Experts of a small language model.
Experts: 32 squared ReGLU neurons an expert, a sigmoid router.
Training: a variant of SOAP for the experts, 628M tokens, 4791 steps.
Below are experts of layer 4 (counted from 0) of a mixture-of-experts language model. Rows are named router (the router's row for the expert), gate (a neuron's input weights, with its number), up (a neuron's input weights, with its number) and show model dimensions 0-95. Each number is 128 + 24 x the weight over its row's rms, rounded and kept within 0 to 255. Numbers have three digits each.
Before each expert's rows: a language model's description of what the expert responds to. This comes from a sample of Wikipedia text that the model never trained on.

# expert 42
It responds to: Single digits inside years and long numbers, mostly the 0 and 9 in 2013, 2009, 1929, the 2020s, or 5,000.
router:157138152116142101108105150118095130162146106113127096090127092162103105091144125097109157157151102149097097113145087159137159154134155125112146117147153152137121113158152138149102159097111099157150143111105103110094096101102103156151141167155092105144124154148118138162110103108101158097
gate0:097136100140108149151120100173151137126150157155108160142103162113105158208112141128118101109126142170178137138124115119108136100135132120144131130111090135131124134099131120131120140142160141091104087147122077133125117156147182122137093122087148107117154145173137100101121141142173139149
up0:091153167118140083106121186150142128113084168120128127142145142160149125171117140120146145134128119160149143109142125144097175127124090119094116096132145139064166100162108127121115147186151116126154156152127092119126096121124153127148143081127125120112115099112147140093104113095127141119
gate1:088139073133123136172121123132146074113103142132124143142138120102164100126133131150129107162106154125165096157112114146124107084118132151116130174101118079159146136096099077106189130144115153111125134139102134114123143152113163129109101095082119135132129151134148104110155135157112101166
up1:100128082154125105135150134123119124122111156133125127082144155113149111090119122112132114141129130092132134140105124151166118105152123114133123147152192115147125136070153106116114137116134129112103142130130092127063105172097091099167116128120162104173092143154118074153125105125079135106
gate2:122161127125066128126137119154119112098128117118131121168142143116119141145114143155090121147146191113162158173101143114152115106118142141123112100164089110109109129102133101149144161139080121123105120122112134153126182102168166141069105145162160136098138149115136108109111150160105139106
up2:123118145137160161132146159139121124084138142141150107107119135138140115074120095126130112109067148136137105132090150094099104125105152117126079103144126114099131142110107051085148140113134134136103145137140107100109141116136127110158140163159150156124093112077108133147146118082167148151
gate3:126142089115111123147157128157138152079101149103146143133093132119148149144131113152151082146125166136184153108083124124116136134121122115130105158125088123137171170120143183132153149128142156129112100159100160160129160168151157120107115117102160140118131097113127123139169146164157158166
up3:125139165109118127121110148134129111098110117170080149182068144134137137161132128123150097138113117160096149139115158112126135096123143127127138093123092141152151120121203114118123126117130112119151159072099141106139110093157140121143070135143115102162086125125146090128160126143156112137
gate4:102159159124126158104151138122103116100072132154133152116154091103089150155117147119187105134108173115162151142116112162111126162103081123136121156142114122125165128118118134135177153138101157097100112155134142155151149192184150122121125137155118116109162131111130111119124124115119135116
up4:137116127121123150113156096130113107145107154106128158103135147139117139126135106105121121115110149117133137122151161115156109116099135126114125192133114094148062136097175131131179136098095146128115142078144119127101151150138139135167156112190075116119111145158112134150175139145145103081
gate5:107157129168097114135114151126189106099111108149155149126124154119138122112113156153160118108113136092204140161153139132105107147113109118128176151145098133165135153129121105132098140122133110149105131176099154152141142171140168127127130141103129092132114154148130096092122138151164080134
up5:144161104182137113127141099078154126131154168120105110119089140124124108141153105116109148095121107112187126120143117107081111135167133112117101150121152106127124154144161146155198141088159137087115149147153127116111128104139145164123134115108157108123161124134100082120135120158146162142
gate6:079114115150097128091113154123156126129140142130143153132127147108149133161097112164121123127127180111136128146157163127124089132109083151135092165123138129128117157111136160134145099142132102126071127145103153161118123164149166127100099056127145134138112125107140114110118162158197135138
up6:104121105138111116102150126177181144083153141146174215111156108118094135108132086111134131075164087162111133162114142116159128147139122126130136139130145116129145123078098128167138148116150153119134119132119110127097117154112138143104117149120124104140140136138134085132099152091114138151
gate7:107133134182140182111118119123151138086103164095128104112135097100116113107101133098134107117125130145126124179116184050160126129119122114086118119138127123133171097107145077127148131142147108130138148155128160131100095152120143125154136086113147098128123119147116120145136147131187117135
up7:161139131150134152113084121108096149174144125147124137100161123107149140093129127107125116116144185159141164132149145079093110109116164129093163106085118101145129100101100134105140115133139113118106096102104124145133107160135157155129150130153152113149128168153139153124091074139183118141
gate8:157124161129109155131108153100091166120142126153137132138081117121134158166109155177162108110116156136159149171114107116125119161093112101140107138158152081109153148166105116158153168132146086108096119101159109104163151143143121111115116127111125121088135119106162104129174147143150105133
up8:173075059121123131076103126145121110151131114113125129110124107117115124150089142120172153142101167134126148098140150157116121148165101112096143118125130123098106113149157134128129153109176112139152101140114103118093131094112101123151113087077101121150163128175112151108128101128108108142
gate9:113128127152105122141107140111108128081143150114112117120119143140160145167097109123131085144136164099152101075116130143146157083128076158137089137125093135126109119100131120149148066151096166115100166131149104140164116153121165108096110145133165124121151144114108096097102151126135170131
up9:138125133113088128121116123110170088133190102131129126148108128123110102131116143149148101129121108085123166126147126072148116153115140141154115082136134136130109134078125119121123102155170075138143143174171148127139133118107109135149105163151137163163064154121121128139101091154146141152
gate10:095126146147135166122102098111160091115092148143154136139116129138155154134131121142173107098103155127125172135081141142110117119105125055123139129117137067140147139121110131093139122143148172078122163124126125143150156153148158132114089150103105132094126161108133128105115134178159112152
up10:106153137138145149116146126207105131147112143133150089124136127135134158151130132106111170122102141169104162131153121173113131118112148131128157088106144172120111148131137143094113147117133143126152152118140116155095106140113110180145089094118120090104138174097129092141083127120102153082
gate11:096084132117095138091123138138168124085125126154136127128117123119142167148159149166148135071110147132174146134119118115105123146102120114130098125115141091125144119100157108140185100157093126090064139101153116166138130166124151144100106145142143124093123131102130135157128162166164119115
up11:066138156142119117092140106121102123130137190114146116116117170126099123139102079156145133109108137126096123124167168128143157135173127111160145139117147109099139115126078114128123131119146114155098081136122151129105142155144168075131122117156150120118170100144128070132104110122126105154
gate12:090163119127069163146137112128174102063112117122124141116117133147123154124110137164123124128125150170126148161105180152074132137132072137135131152112110116174108132077114106131133077113117142103112154134148136125132143142149141130119126117128152144114171115093129113119155170130158137157
up12:104113100143116103149117094132156152105155129120117123126101114169139109129115177187128157120144155109162121169093122140106153162129169090155109133120137134117181096155128120142126141105166131128135094142124115129096124135114130170066147134106137112156159111122164110085124118133152129181
gate13:094084118146139111129141131168136167129144111151116152149128124104138176128124113167183103126122156133174192150154160153132127122138142108153141121092135135149156147084123088142131119088139113091096110138130165149188163155141141150130118111120128138103125114099131116125149172138127095139
up13:116136131146164125145151110177100182146104118156138103133138109126137116088165166099116129110143117122150094109080125112151069129118116109152136115128137121115117154093110125101094115178166120106194166097138102154145122119145106121149137127081146141099147114145129135156105127112093127108
gate14:094131135143104149112113121103147080093112140104132141144128143108165147131129114125171113147125150094136149134068151118086097126126130095128119083141109139156135158121131129120149141150142117146087109132163107118155121150146147101098065128098105100133125109123133143114072140139196101167
up14:129159116164161104072111115137139117113139116160110135114097109150169090139149152121127134095086132129125144114111129094167150143130175132123150132101128105148138098106120165087103184146138152129129107135110147129116143131114128171131127119108078171110175114114159147124087109070134137129
gate15:099147150123158145134142125121083149098179116127156135152154138086112162137120111155150084125090123125134154134123138073121135113125133134100079122152125141122159175133120138120091145144188156139128150142141086131141151143095155111134134126120147142104102091079120091085153131133158161122
up15:113136117107160168124161137146143136083138109088116118105103112149117143180158139140141097133141135116144155145122119154163113119107110059109100138135126165118098128149147134136146109118129134128110161164106121138144176137091096104140179124114139153152140154080103073140163088142141150134
gate16:097141106124096158134105103132121073086119131177155126104141155093120152136117100122175082154121131119100137176098176124124105128151121124102167107141125088124147143108153127126161147119137128119090083174159141126119124158146151138090141154088153107087124123097138137127139155124142126131
up16:140143099129149121093134146161142108155115138098151138161096155116155135147120140140124108149107126129142135126131154131116115129122095140167164122136110148142140088093107109111151168144065091134101139102112106115195151152094143170171144149100158128181134145116134164124105146113172116151
gate17:104142116128134143130131121123133129082109139119140195118133132063164139143132090137154119134154162097155125173154158134125107125111091114116127108100105105125152140098134088136132092123128161081123143124118147148133131126173152110173119133116168082137158123151124105113161125159179114161
up17:133127128122108123151102112156108101112137166165143139113116116149098102138084135125152125161096122130125106107190106126135124094156126152121116159100149124136136093106124131119145151156112129101162076121195078146136119115110123089084153131164160154093144126077126145155151113104114137143
gate18:095152159112139171148110142165174115082158127140168106130095130073165179134120082160119111127132141102168158131150109097105119140137147112136129110138106137155147156075094127149127146120119117123154121141132157169134131173139165085115116090116132136113142094126126119143096134117128121154
up18:153087158149129106102082108145131087089174168115115162143168144141183165123145111153104135135158124123116171155125104143115115081125180170132115132111125128105130131082146116114132139104156096142140161156126119110104119137132140101109141091151143105138127089142089109114155124110120147140
gate19:089138124132101158129149117104104131114116113111139139121142136130158203108093119125132090109109140123161143123125137110127155091130131118118088165109075121156116143102090096131138131133121129093093142169171142123126113147128134103101107115074166129123162161127134094136137170132189157149
up19:131150146161129139171134110123115147151124151130097167116166136160085136132127134119109112106154128103119126112108149132180099102131108136115091127121176130160096148151098124090118105165109142113167096084131147161142102113142094125142099146091133170099136127100076134113099171136162117114
gate20:107111131147124153155107101122172149051141118108090153136133109114125185116125131162163073108119125089131088134135128113128152099108128121122119151126136102131115115098091101091143146151163108093073129125152107115121112143124136111110108110115154120086139090111118105122100091117142097138
up20:150122121161117131145091182142094129109108090157128137160117109123108112101107154118119126170153074139139179139142146142096152122102117150156125098132096120117134147155161123111134088130089133136080114100143128093151144163118137120160161088081129125164137135132157165123164115108126137097
gate21:108120130131105116163120137104135138102113176127155091149121133069111142101136109141173095134133132103137150114142161098150105104149161133169156143118153085121145123090104129143146152115152112097105135154132133110126134157147156097112119109117187150108139106128133151122122127170202125173
up21:105160152139124113136169169150129150140145125122155127123138066129141141105140178122128122103134104136135143121140154149136137163104156139056159087108137153127106151113135162110114113105135203132147156116122087113129116120085113102131124102102111148082133146133104124157146162148120091133
gate22:118150119130142127109149131121147072075127110119144132137087159107130158125157128113132082105130122141090113108114125117112123161126070117091068138121102097122161138107089130105134099103142134096125124144084124117170134170168141095129096123133130127147118102138121075153126163164132097116
up22:175139145148108135128167116144137101143124125159098095190130128170109155132174138135118159136116096139153130132165147147149096132148115114124164137124133112108103110070128148125138096120107150099092111077117121133132128098115136119148173108120077105137099096087131102133141105083158137133

# expert 14
It responds to: Third digit of four-digit years after "19" or "20", such as 1985, 1947, 2006, plus sentence openers Early, According, Born.
router:114145136133126125112125124129118116141144099127086131109178132100103121131106111135148129082091143144126107101142126052111181120137148140158117164162137180082113130131152101083137154118096109127133156099135174134102129081124118137130108129104128128108135184106156120145112132173137138161
gate0:132160134086121145114116087136128154122072069134110120146150117072134107151079154149115154115126116147143140107119147097130113096145118124139084116146093152128156105109138168135149137087127103125110099131150135159129127115126094128117112160149144110151094090132118115141127100088142155195
up0:158111134148144115133099145151109107151060142123097110119125141107128148171117107184172150128150123135166134141078128095167119115102135142080138176146112121140072126129130148130111127153173137175133139127135119115159092130151110136135147157136126104099139146150097109174142122120153106145
gate1:120152124141141152149169113136097117121127108104120139105177101098112123178101131140153121136104151126154110098162141092105168067127143127133133202152137122108109107104129098089122143139127142143123145092127140154116154169125137159124099163146158136157146136104166123161157140125154152162
up1:124118132148114163131115108154169093112153113132165193125124140128119128076145134126161149166097138100082130105142101106132121178138128095105154113088095108124120132106144126151074145126142163125100103128152129140105139126121115139151163136163080107134106151147139127131121154067129126096
gate2:115152151130126131137111171127146128091124136117126099109128080144174095132122118145088121080140152148124157124141191114139138121191099160134137113193152122170144171115145106130117110151145121155116134121141128114128165127126100088138140130090148143116136103143134116150169116117157100079
up2:096142141144117102113127145095112154126144126138162134170119103167130147112166111105136108124141154127087184176145168125120178143111136137099144154154168123154150094132094098126144129110134146125128136104176110088161153111111186109123091107133115085109103136118159138137118121139093115142
gate3:121166133122163146108117128145133145142145114096144133109142140078117110100081079150139106132114174137110127110174149145115134097115135160111132116128099119117129125143095094107150167126133112100176171116148113169095188126141164159085122158115138151128117157120162115137130154094149104152
up3:171125111086130121129147136137081165076130113126120141127139129107169134129124167124131105111135113129071097108116119140138164128133098117121153112132141130123103083076143149091111120093130137104143099151134151168148139129136143153135111165105120096142134149173093099108190093161143135154
gate4:129125139101156146138153111159136105119136135110097144118154151066129129128115149163098082114123148138113120103173121096145185093107127130126116173135121135129107136135138085114149144139141106129147139092169151132098192117132112103141055108145142170125138132100148101143148118147133136164
up4:151157133156128138131109107142125145107086113137131136126102149128141170098114083121071176139124183144107175111134095175132136125123150142150110091143137137121108166149142111142165127123125087106122116108152134119145087159115122085126172142143142135116133141162138075166162091136126123137
gate5:083156129132117099113100090118146134136146113138117136087150145091137134152116139191098124127101121136145117098158102131156177091119121138119090138127133118167129168127182061117144172147131143099158156150068134133145161109136106139155116118138158133132137116120143137172135127120109118139
up5:141102148136141083105112101110132150163108139122116112163145143091117153148129121098110120126106099140129156174152125159118151153090153136170112115108093121144125116135158130113132151137149156128142058091120088144191100140123118102096110170148121102121101156139113114103163122140134096091
gate6:093142110119102133130112115153145137125132172127154127132143186126113121140130139142090153128143119179134122102123121086133153106140136139129118171105107141128081098125134124125134136139118141169150160102109113175139208136145171111134101114125162161135161148121143095183095103157130122165
up6:073154129143119109114100106108146117141127127140126099135110118103125127144114122151164129115115138126062112137101106127170145143099110142147150125111132086110136197117110114089149083115089120177132120108147101143160101137157092126158108125115138127148097108171122110094111169151085134142
gate7:125153108108107157148143133134137132100162092106133087096163146102134135130119135138111132136106139151119154114128123112124184087098143101130093196135119166132108127113122118103154152117132113117156141127138162134081167129178134097123083158151125140124162157096167146167127117138162143168
up7:163091130122140116162074118112131127157120125121115110145159129103157160089135137121114136111154097146128117148165140123096125118107145158142166165164161156153160124097094148117173127133127161132192099162169118124123130139125122137147186138091131147136112145099087111089120108152118140138
gate8:118122137154166098140172124121107156085129078156170140123130139110079172161136130109088173151126168130125121129130115081117117105118141164139101076127169136162120133123118107159144123158160129116126092160144127104118151135156132130129147124125125141154138119120130105181101169099159143147
up8:133114136114118100087091174102101142137107149151112117109126136107146119164155143099077106134099119146121102109132131128087160146116139167153137142169103086160153153101066144129142158105114156139121168072120123145116103140138161123098114132150097124095148110152115117120117133083102146135
gate9:145110165128105136134067127120127105122174127124125179123164070109151106113096098134133092138081113131119154114138118158117155146094113146125152138175119136135110087125123133097157179145094118140129136143134123125107146128160155103082133121116137105085087119116130097141164113132141092155
up9:145173163122132140149131114099139109165104190139127115136128134119163131156131115116127144121156102131119162144146080140158120137134171131107129158125176122101114133118132137150153105122099147132185120104125157119202121127135117141095163156130147125102094156109098134125098131124059105133
gate10:117159108103156134127129163126182135170193111114106106138148147087136147121142117135152088132111133116162101139135156128162148137152178143133126151098098092100166101101142115133125157122143162114140077114131113132131095139132151096134076126151157125147113138098138127154066136141122112120
up10:133115096145116151130118116145152121131122123087173133141143124115144134139107096147124098149148116091136132142165110124131117120171131111086137098133104133087090107106080123111152081123137090075115118133108122122104064097170121150116167120106121107097125168176096139142168128147132145097
gate11:124114095119116156142145117115103120131120078144094126100144168121136147150093119131143140146107121108178141119115142104122192108155139115110115127160091137145143120117174113083103094155151093117170147129126130102122126150131132105152118150123179160110180129112073135139138091105111134085
up11:117127136130103114108135141117126131108153147162133099096113132104111138119103083149127105169103075158130139160120159125160141126055116204099142087130132160140145091128124146111114151127124103118124155135135145131103102116145100119096127094139100149165126175159102129101106117163152145117
gate12:158127099171132117078116130172154054139131131118139104108093143156131139116128139116111122133118106148139085150140136115094062135094097129153083108121136097123126161150123121107140117128086118143167149151126165116103129151164160113104135124108122130168125141145132123160174105141125138166
up12:128131145114112119103132121145136094174120111111170146126117149102105119147095101092099146131107147140114110164129134150127086097147133163130135139126118066133140126128084148131129136126106085121117128160127152126134092166135169112107052122120109119136131094107166119126166118069075135133
gate13:088117126101092131105132167156111112147138146126093165094106118093146172165137125137096100164156112152101121117134126112162141095130112130136154165125124122156100145110134103113162118144145128186175124120172143147131125162143142134090121163145114107089162145065135151115145122127121101128
up13:160115135142131168111150137142094102145148133118160195078113151143119129132145146128177142174120103167150141182108108120128121140114092138104109112144145148129120135134134110128084121137118124134084116084159126149127083165116118140150095124153111187118169117141174143106146114119120117133
gate14:133128116155112118108126152127157137149129091102091159124133125097137114133116103102119131077096167155137136083143166091131134114133166133158109171106152138096139133101151136128149125107113148093112161130143104190123147143086115138117100141148165127167116147077125106129106120173173096128
up14:170117119122079147170117088121149095162105139155124123105146147084120183168176088101106175098119136156155140132148127093115110137125160092165088133162133118113166136128111139148145134153142138131122118130124106131093102119128143133123127155153137121129086137132163102117127139121163126077
gate15:090125120099123140153137126129140132135169105092139173117172126079145077153128149157146156147103153130127094105118084122142188129128157135155100152111126121117116122133145097125118187141116112093154100137133131113133167145123121110136138088192153125149149104122156145138173113135112115149
up15:163108107079107149193091121148119112120079119159166101070107103139127119163135155123110114080138093108154156115128114119132145102106080158131147110129094130165139134128146116129137110105145136150123152110160132123142133094141113132103151116109097158090164119118135128145166131117152138086
gate16:099135113104149134139126110108161082073134136134110135087167105089134136098114108098118106092104135143165133082140119164119140132129088169143133145125155177120140126084150080094129134143116123141078109151098121150132132176109138152132140157090126129105150161115097108150143111110127140142
up16:118070121154113105112159152154084121138150114119096114123091185139136092164115135134160166178095165141128101155117124136130156136100140069126136118093118136134100155141110113121107133145131101096128097099100171121129154116128119095128099138126131134116092117102146093112141139102169124164
gate17:109105120114107152127109158176134066123157143147118155099168137099134094149133108120144102133161143109129132093138137110122141116145135123133115142090140117119119131106189170093121106123129086120142148092116089143077132127159149129110098152122170098118102119094119138193146131127140091115
up17:115154152129156165118152092128107162141130074114096127117154155075075120110095159162120142124058126127133114103151120082094150095101136113141112141162137136107111137124129090104167163119106153141125143135131158127121129140117161137128123109127115142164121188140170147136115138130145144148
gate18:122098124091065132126156117122111092125121145113097103118125145109209122167077134086085111149143129158120140110142130118091163113170142165109065127146133126104122151134154136124119139139143112130129148139123114113123157117135144059134117139134105137100167124095150113117131117113111134133
up18:117166133110113127121149089118126181108137111118111132134132152111085121139125099162092165147120117110120102134096090107074183124093192130104108106107105081102147108132138136131122133166115140107131175137121129123176150128133151165136146096144135096134124178144141124142107144114129109160
gate19:083185130120138146146094122147170131103129114110149130087113171110133126139114157126139165114135150172140175144148085115185185093138183121087136155153109130152119146121140152153140141128134111125141160146128133170136121132124155158103132142099128134144173134096122126141137113115167130120
up19:159130132119086113123157156166089107117135115118140149109117114117132114158152124127140090160160151117112153117161158147136125149118167123111157157171150166162163146161160185123125104109147102122144134106157118106129096153124137149100142174121110117137088145159092135124122173088166103127
gate20:106143115146109121123123119124133084133099111118083114134120137112141101133115110145143137144145138079108123108109062139124157113126163117167129105137127106111078156095142128093087136126152132066166112113114116108120108123154146156052121131145161126162127130104097102151149130107128128178
up20:098149140123100142167111120130139120130162073160147092121143140122110133127139122142093118114095146125135120124144176082114181115107129152115117118175131131098155134108149125126125136187095144169105149190126129158091148078122108120159115166129111128110172125136159150140118112123123154152
gate21:099148117132159133122145142124167135135117102130121134119169161099129124183091151113142155117074163128128095117133151065137167117105166151152105151136142136088112148129125077114129124132119147113136128092107163161122168136125125138099114122154161147146167124097139100169115132123137127185
up21:096154131118126119163122115105158169133133127101126143164118124192124147088107104092149139126177152146163081144126163109169092149150158093134139152138144127109110130131152160135083132121143119106119093152141096157120098134149124140119083118157115139138108109104090131137183145114108158134
gate22:139119160092143161145120122128126110109100089107127147140150143120157165137143186132134109115169134095096157120097140113131140112157141135127084168156091089138127173126126138121120112121128121166151100083116079192132161144119158096132106154127124127109123086123132111142151119107096169115
up22:139095163105134112103131154152160145130087139114154125152130132142145145081144112132127140126177107115123138120104138160138081136157130136114144087139115125142120157170082139165147139150130137072107115121146125106113106136120123112113139142126134170158118084125101132080149115121083136045

# expert 57
It responds to: Inner digits of four-digit years in dates, especially the 9 of 19xx and the 0 of 20xx, e.g. 1895, 2007.
router:102080129102124136122163101116148106122138125142160176130149129111172122117091154135168099101121116090149119165126122120146139087155143151101136160107139109098121173112125147117116136154133137126143098100112131148133174144128141105130057138087145166120146081123134090130166134170130120154
gate2:150127108114088142127126142093157140126120102136147158115109134128180172137128092132102105111170105111132151184096090131121144108147083131122158107145106136162121107104124118119140135143099156097175138099095098145116155099095101140130112129085182112124127144093170131149114121122088123148
up2:102099103154154127109102077138129097119137142111105111065121160158124090147082113104131104141110145126108134082133158087126128148181106094157121114079086165154124155120130125132122122130103176154095143120123114122124130105159145122163125104106114101091149116119095126121117148158129119142
gate3:143125124119116118138162138130176143185128125111138110146112155133142144138156142122165106163157135129099121163143137110085107119150143127087084112136148125124099147108157149107163136125151075108117106130062121149137161102133117114140143149106115171102151144150160105101141129162073087147
up3:134086144103148157172132137130111158137122190164120140154123085121125118140136148088119112174129152127122162059112120104097152117143135101137093125156144088126107108151103121110118164118152106116169128112153168130127144156116121093150147109105146126168125136100130145120106113179133153103
gate4:114114149168171123089142168146136111149135099110149146130110132142166113113172158084095106112132142122108108147131124158131112130082095096132135123092146165105123114143125135153108131174130147127126148161136143087083146087161091139114112106159097164120111120123158128160140156110089141089
up4:127155132122112125138105114096121110135101117086122152134150103104129156115151130094068152107146086096119126105132109176092072140116140102112123093111140124135128179118107085101128135090165086148141125131095116136152116162133141161152099141128114122137105089160079108119114133155145093121
gate5:140182151135142145132088126107115121147117133138154139099094112126162109090128142071116099129107090146109133151127147112123151167130122147111137129133095108139164121150111151164173133115176160101183135105130117082107146109146138132154098148121106122111090117109085153151114104130120081088
up5:126125131136123113111072106134094148110101150087124105094095157129105133137156117055139147134124141128126129145122174104120095095121107132105105134092148134125171108172136115137129133155153149117150135113132124085127196126108124147113097127115166163122147157155130151181107094128107127103
gate6:114144122134152149108106094154116131128139116160114127111124112158088137164113105150088106063147133136147115114133137132104180116142121130149153141155114140132124089145145125131078106151153145156157143142094167151109145162126134159153088096109104120143129131121165135144142060121116145066
up6:105106111077170183127171156115168127140164132163121154132167101100097095114124146135111125126154187122126134116127160131150154167120115111147145131170100119137113143108146151115168131093147160101087151128133124147140134136174111134160138149167149152151080124140138139146141120105112128118
gate7:152132106131117110107117090139157105087120088124155117156115146143169089110139122149164094205101143133148072135096139153131132154121127172115151136115074121116120165129128106134127142167154124092132116126117171108100118132158123129158123165108134130090133103130130135145101106158122162104
up7:107132157162143146133166081172110102121125119089142105126145113166149117108120118101145123148135156181098136177117159142135149133131109164116128166124121155139112127137128147150130065109163121132142139101119082138082152076107122102135131076115115138097144108143122111111165129101105118102
gate8:157115154139154154120136144156124126101121117146143141110156160145118090116154133116129115090109110131120145129128107127111151127139121129156100214087061137168112164111094113133119103114141112149149123136089138145114146150146120145105082123156155123066114140085113111150151167106143130119
up8:130096171151135168126113159144093135153136117153148116153127083078119154118089133162125075122112118161105155136099172158158163143112150103153139116113151172141117097083094127120122099140110147102111157120116132119122081103117153153092150135130117124115141141123129135128131132081121075137
gate9:169127154085160132123096185154128138158127080176123165133151105138102163120123100128125145128134105118120131144124107125126136131065117112130092124136141138105092098131118133190139166121141097149095147114115152122126144124102114114088159131137130173124120133143095188109108159124160135137
up9:116092142112112143134112148101106160113166109169123165104118123155127131128173156119117138129070100152137178112170134150120148140134163147113169150153109130110116127135085175132141118134080145101137133103129128119109158158100153111135161128160116100119135159139098124108124177124109150072
gate10:106109126124116134129138070129139138165175102156140150144127079120138130130110131112101102130118151134148150140080159167140134123151140135150112147141103089150098124132119133092116109153105116111158111111094123163148131128080138099159117135143061101118165107112144163152062136140144147159
up10:096120134139091124112157170154127102147153131144118075113179142126118140095165097143096066113136156123128157114118119142099177145141136128136193152137110091152102127080111104128117104094088115117154115105137108111126141112157124152151102153156089116101130154125123101132141121138124106120
gate11:155126153130139146118138071122122102141124104140124162088140132112126110117137146136112130132087102115131084126149120133124155188113082091102136091114164139145163124113144099094141141143116150138149198098172153150138121126138104120109117187125149127154125125091117108173121122163147120096
up11:158139147114135111145091139146116103127101173145107106121125170115126132139112129187108165079117118129106150121128099090120125120163155127130126096125117110121088128143161134152125175155113113108126108126150166095097121110143123086119081115107108108110137123150096093174132167101069136148
gate12:139136113147118129107133110150132112136169134142153199144111111081168138108179141113113133152153081128111154171135131162110111104153132116117124138076132160161125095088122146139147128141111157155188112138103125165149142131161090129121117164107129151144139152126125120160107126163131126091
up12:109145164144124122165136113107135120145149160147118135167120158122111105117139148136106144161118126152130104120179115122139132163085128130075088148084167116146123125102153111131143163133136125124087129112148128106120102083094121166109123119121129125100096160114160083109096093080159180138
gate13:130106136157146116101120137150164072115095139156120125137160140128099114105132143148144114118167107100130052159119168119104142129085162101120121099126125135151130164103131167084118119136093137123110132106152107080100116134128161112119100139129134118147067103160147142161098097120122133129
up13:132126097129125099110130149120131135125153145093100144170150107134159138142130155137081157116127213122131126141150149156134126132168129122141099149112099091096122146123154078130138100127097128131154168127123074131090137098138159136119088138136151099153134130182155097132147147123127140083
gate14:162111125118138151145091152108144079114133134203137159112137136148115104140146122129127080165156141139110148079143138151132124106115149140159153132114073149149114131110092128144144087130112151098153119136139099181098148110122134101133105131165143107117123117100157099154130106137132179092
up14:121121112127128116151110112146109117118134162165169131077142106126116105138124133141154119161148091137105147120130149129131147116090089124115150146155134089130117154075131134156124094115136151132170140066143126160104131140077112161150166124104159144083097108089140122168130149088149091116
gate15:124145098104100137124122170146169114155077154068156133114151081128168099133132137170143112100136114082126129113118135115104126121167172164107104151088147130124131133122145125106121130111118091106132121112109109163103157175152122124150130148116112133109127132139090139130172125102067111115
up15:152105141132163145147157148176128124121170106132128078112153150140153142171104138175123096094137113140102147108099125100109112128168140116131126096151122119117140141158120066113103113151102135133158120098091193128107131141140151095163117134136130144149172145109133166107121118110104160151
gate16:103145132122121155097191154101120102143133144162107102118127148123133125147085114123159125159170097148110158152128116111119108094125105115114137129170147127116122124109144134161168100128107180091144076119123158153107156103116083111127070163114106150133113165148128107165111131116124101114
up16:115141137132125099106121139120124109117139143124164163113163160103103102094086164160135124134133173156113091141182156099109110152090157168120083131172121142168131137149146171109129096112128160110106146120131165128138169147118105128106118148146142171135162090117167126123108150138105138124
gate17:146078117152142116090151152130126108131134126142124113126149101143134116133146158061117141161097129137104106116139097144157091110217116099100141131162126143129156138113115132186118146123112137129084121114134095136131165091121122092131158151118133122144132125125108144115142139129086077166
up17:140156122180146161115162162130162132175115157159140123101168106141125125190153098129118130112119138126120103128135167139161118142073091097096120125131113147125126137122103113108083118123107114131178160140138146111126163139142107166118099093112116125094142129130092130151115131102071139108
gate18:141095134118147115141122086167111062112169125164126086114166137120110111136128193154128148128101111171135124098111130124125164110138101097139130148137153172120117130095147162126127153157101136129166149124104141120138127156115122164126102135161135131134110119132155120127181112183118102168
up18:149122130138121087112143139177170149104127100141151139125126109126143139136144139102117133103144086122108123115135148168104130127134088132179162100074123184101174138165092138140153114107151149127167129145164154117143110114118109166114145164116085139125085097145118148138144117115144086152
gate19:140131138128133120119114108084117088135074151135121122124135149123126096149091152111084126128149127149106120131123127127106117161144107118139155156157125132147173172148106146189103137108103119132198145106119094120102130140141137103118078100129142183110104120103103130142086162123082143144
up19:102114110155122113136113112170140127139100122087147115134127103189085127107094115184149151120124124162127112123125133143138173139106076130144148129154121126086133107115140117150134146141144090146116138120174136139110165160112119137125092170117097094144145102135119137169148108185146090166
gate20:120124105065123155107107123135106105133113129085154110137115155133123096120122135111133173144083129139134149115084105112158165076130119091089137121172098111114101151133118111137168167169093119137114154168094127127134145124123121141136100151140143165092094130115149104140150104115123129181
up20:115158122120134119059122145176104146131170170131145114118109111129167107112173147118128169172112154136160098111134142162121093143137164129127123163168094150141124161143154113148134102146110110175089143146121132129138116160099140111113102115127106112119114139083106088105156157125143112115
gate21:151132133120130131151146070137125084132164144188098155141148100123138068132107123154134163147125087104148152132147127117106157122128090122099117133126149172129122115105108143122121120160112130106158103097121139163166110114109119143096070144123122175121135116123134088075167122148119120110
up21:138125131119130066109124133095149126127157154087171111119118140078164136176082143110115095125157134132130120126103126140111099141112159157144133141095111096095143118125121097097119159101120112165141128073117082115084130126133137126163148136124136110092110108108126153156104120128128172180
gate22:114117160094139146139122094089134126094129115135117117171172123133116094124137139144150091132119124182133126151152114117124177175120091134079134106132124105149130151109144112109154146169138126163132099103124148160129147139130140079167114145100150137148146123099168069098089115146129134165
up22:114132160166111158102066108092113129121152146125110142143126166133086132169131112130132107112134148173132112117089091123146181116095154127118117141102098136161158157111132133173108110145151083139109170092111148140135145115128166135132125079141135105126115133091112140149080129143156115146
gate23:105125128130118166130106166132173081151136152162154145170109084129138088111136132085143120123155109134120126172179129134102139153142144138117151175141156117130177111131118137156072118083113149135138089159148155133117092115130122112138107137116141152146117090137125105128159169150151155115
up23:092128121099146073138185090112126116135120138149107094133101124146138149140126167112100124148110194160118118148164135146118149151070124086148120103105132170159122124114121158119117167165150160131114137161159139119139108093163104127136132138097150117135148118144128084103124115157134161130
gate24:112105106129165119092127110123159145120140106086102153133157126137129085078132213156117135163111138147116127122129126169116141117120104071128161107158151145091112179115138135113090145094124147098129156117108124136115130140127143113112116162156180132156138115154101120163130143109122141143
up24:098103107141127153106132120143155149089146073146140133125144131156100095120098152182097103078169092097123117151129167093114160088087119149133110143149138131142119132114133127118084097120131130098136098128164116164125110131132176143157150103106125150131124149147136154164107137128166090124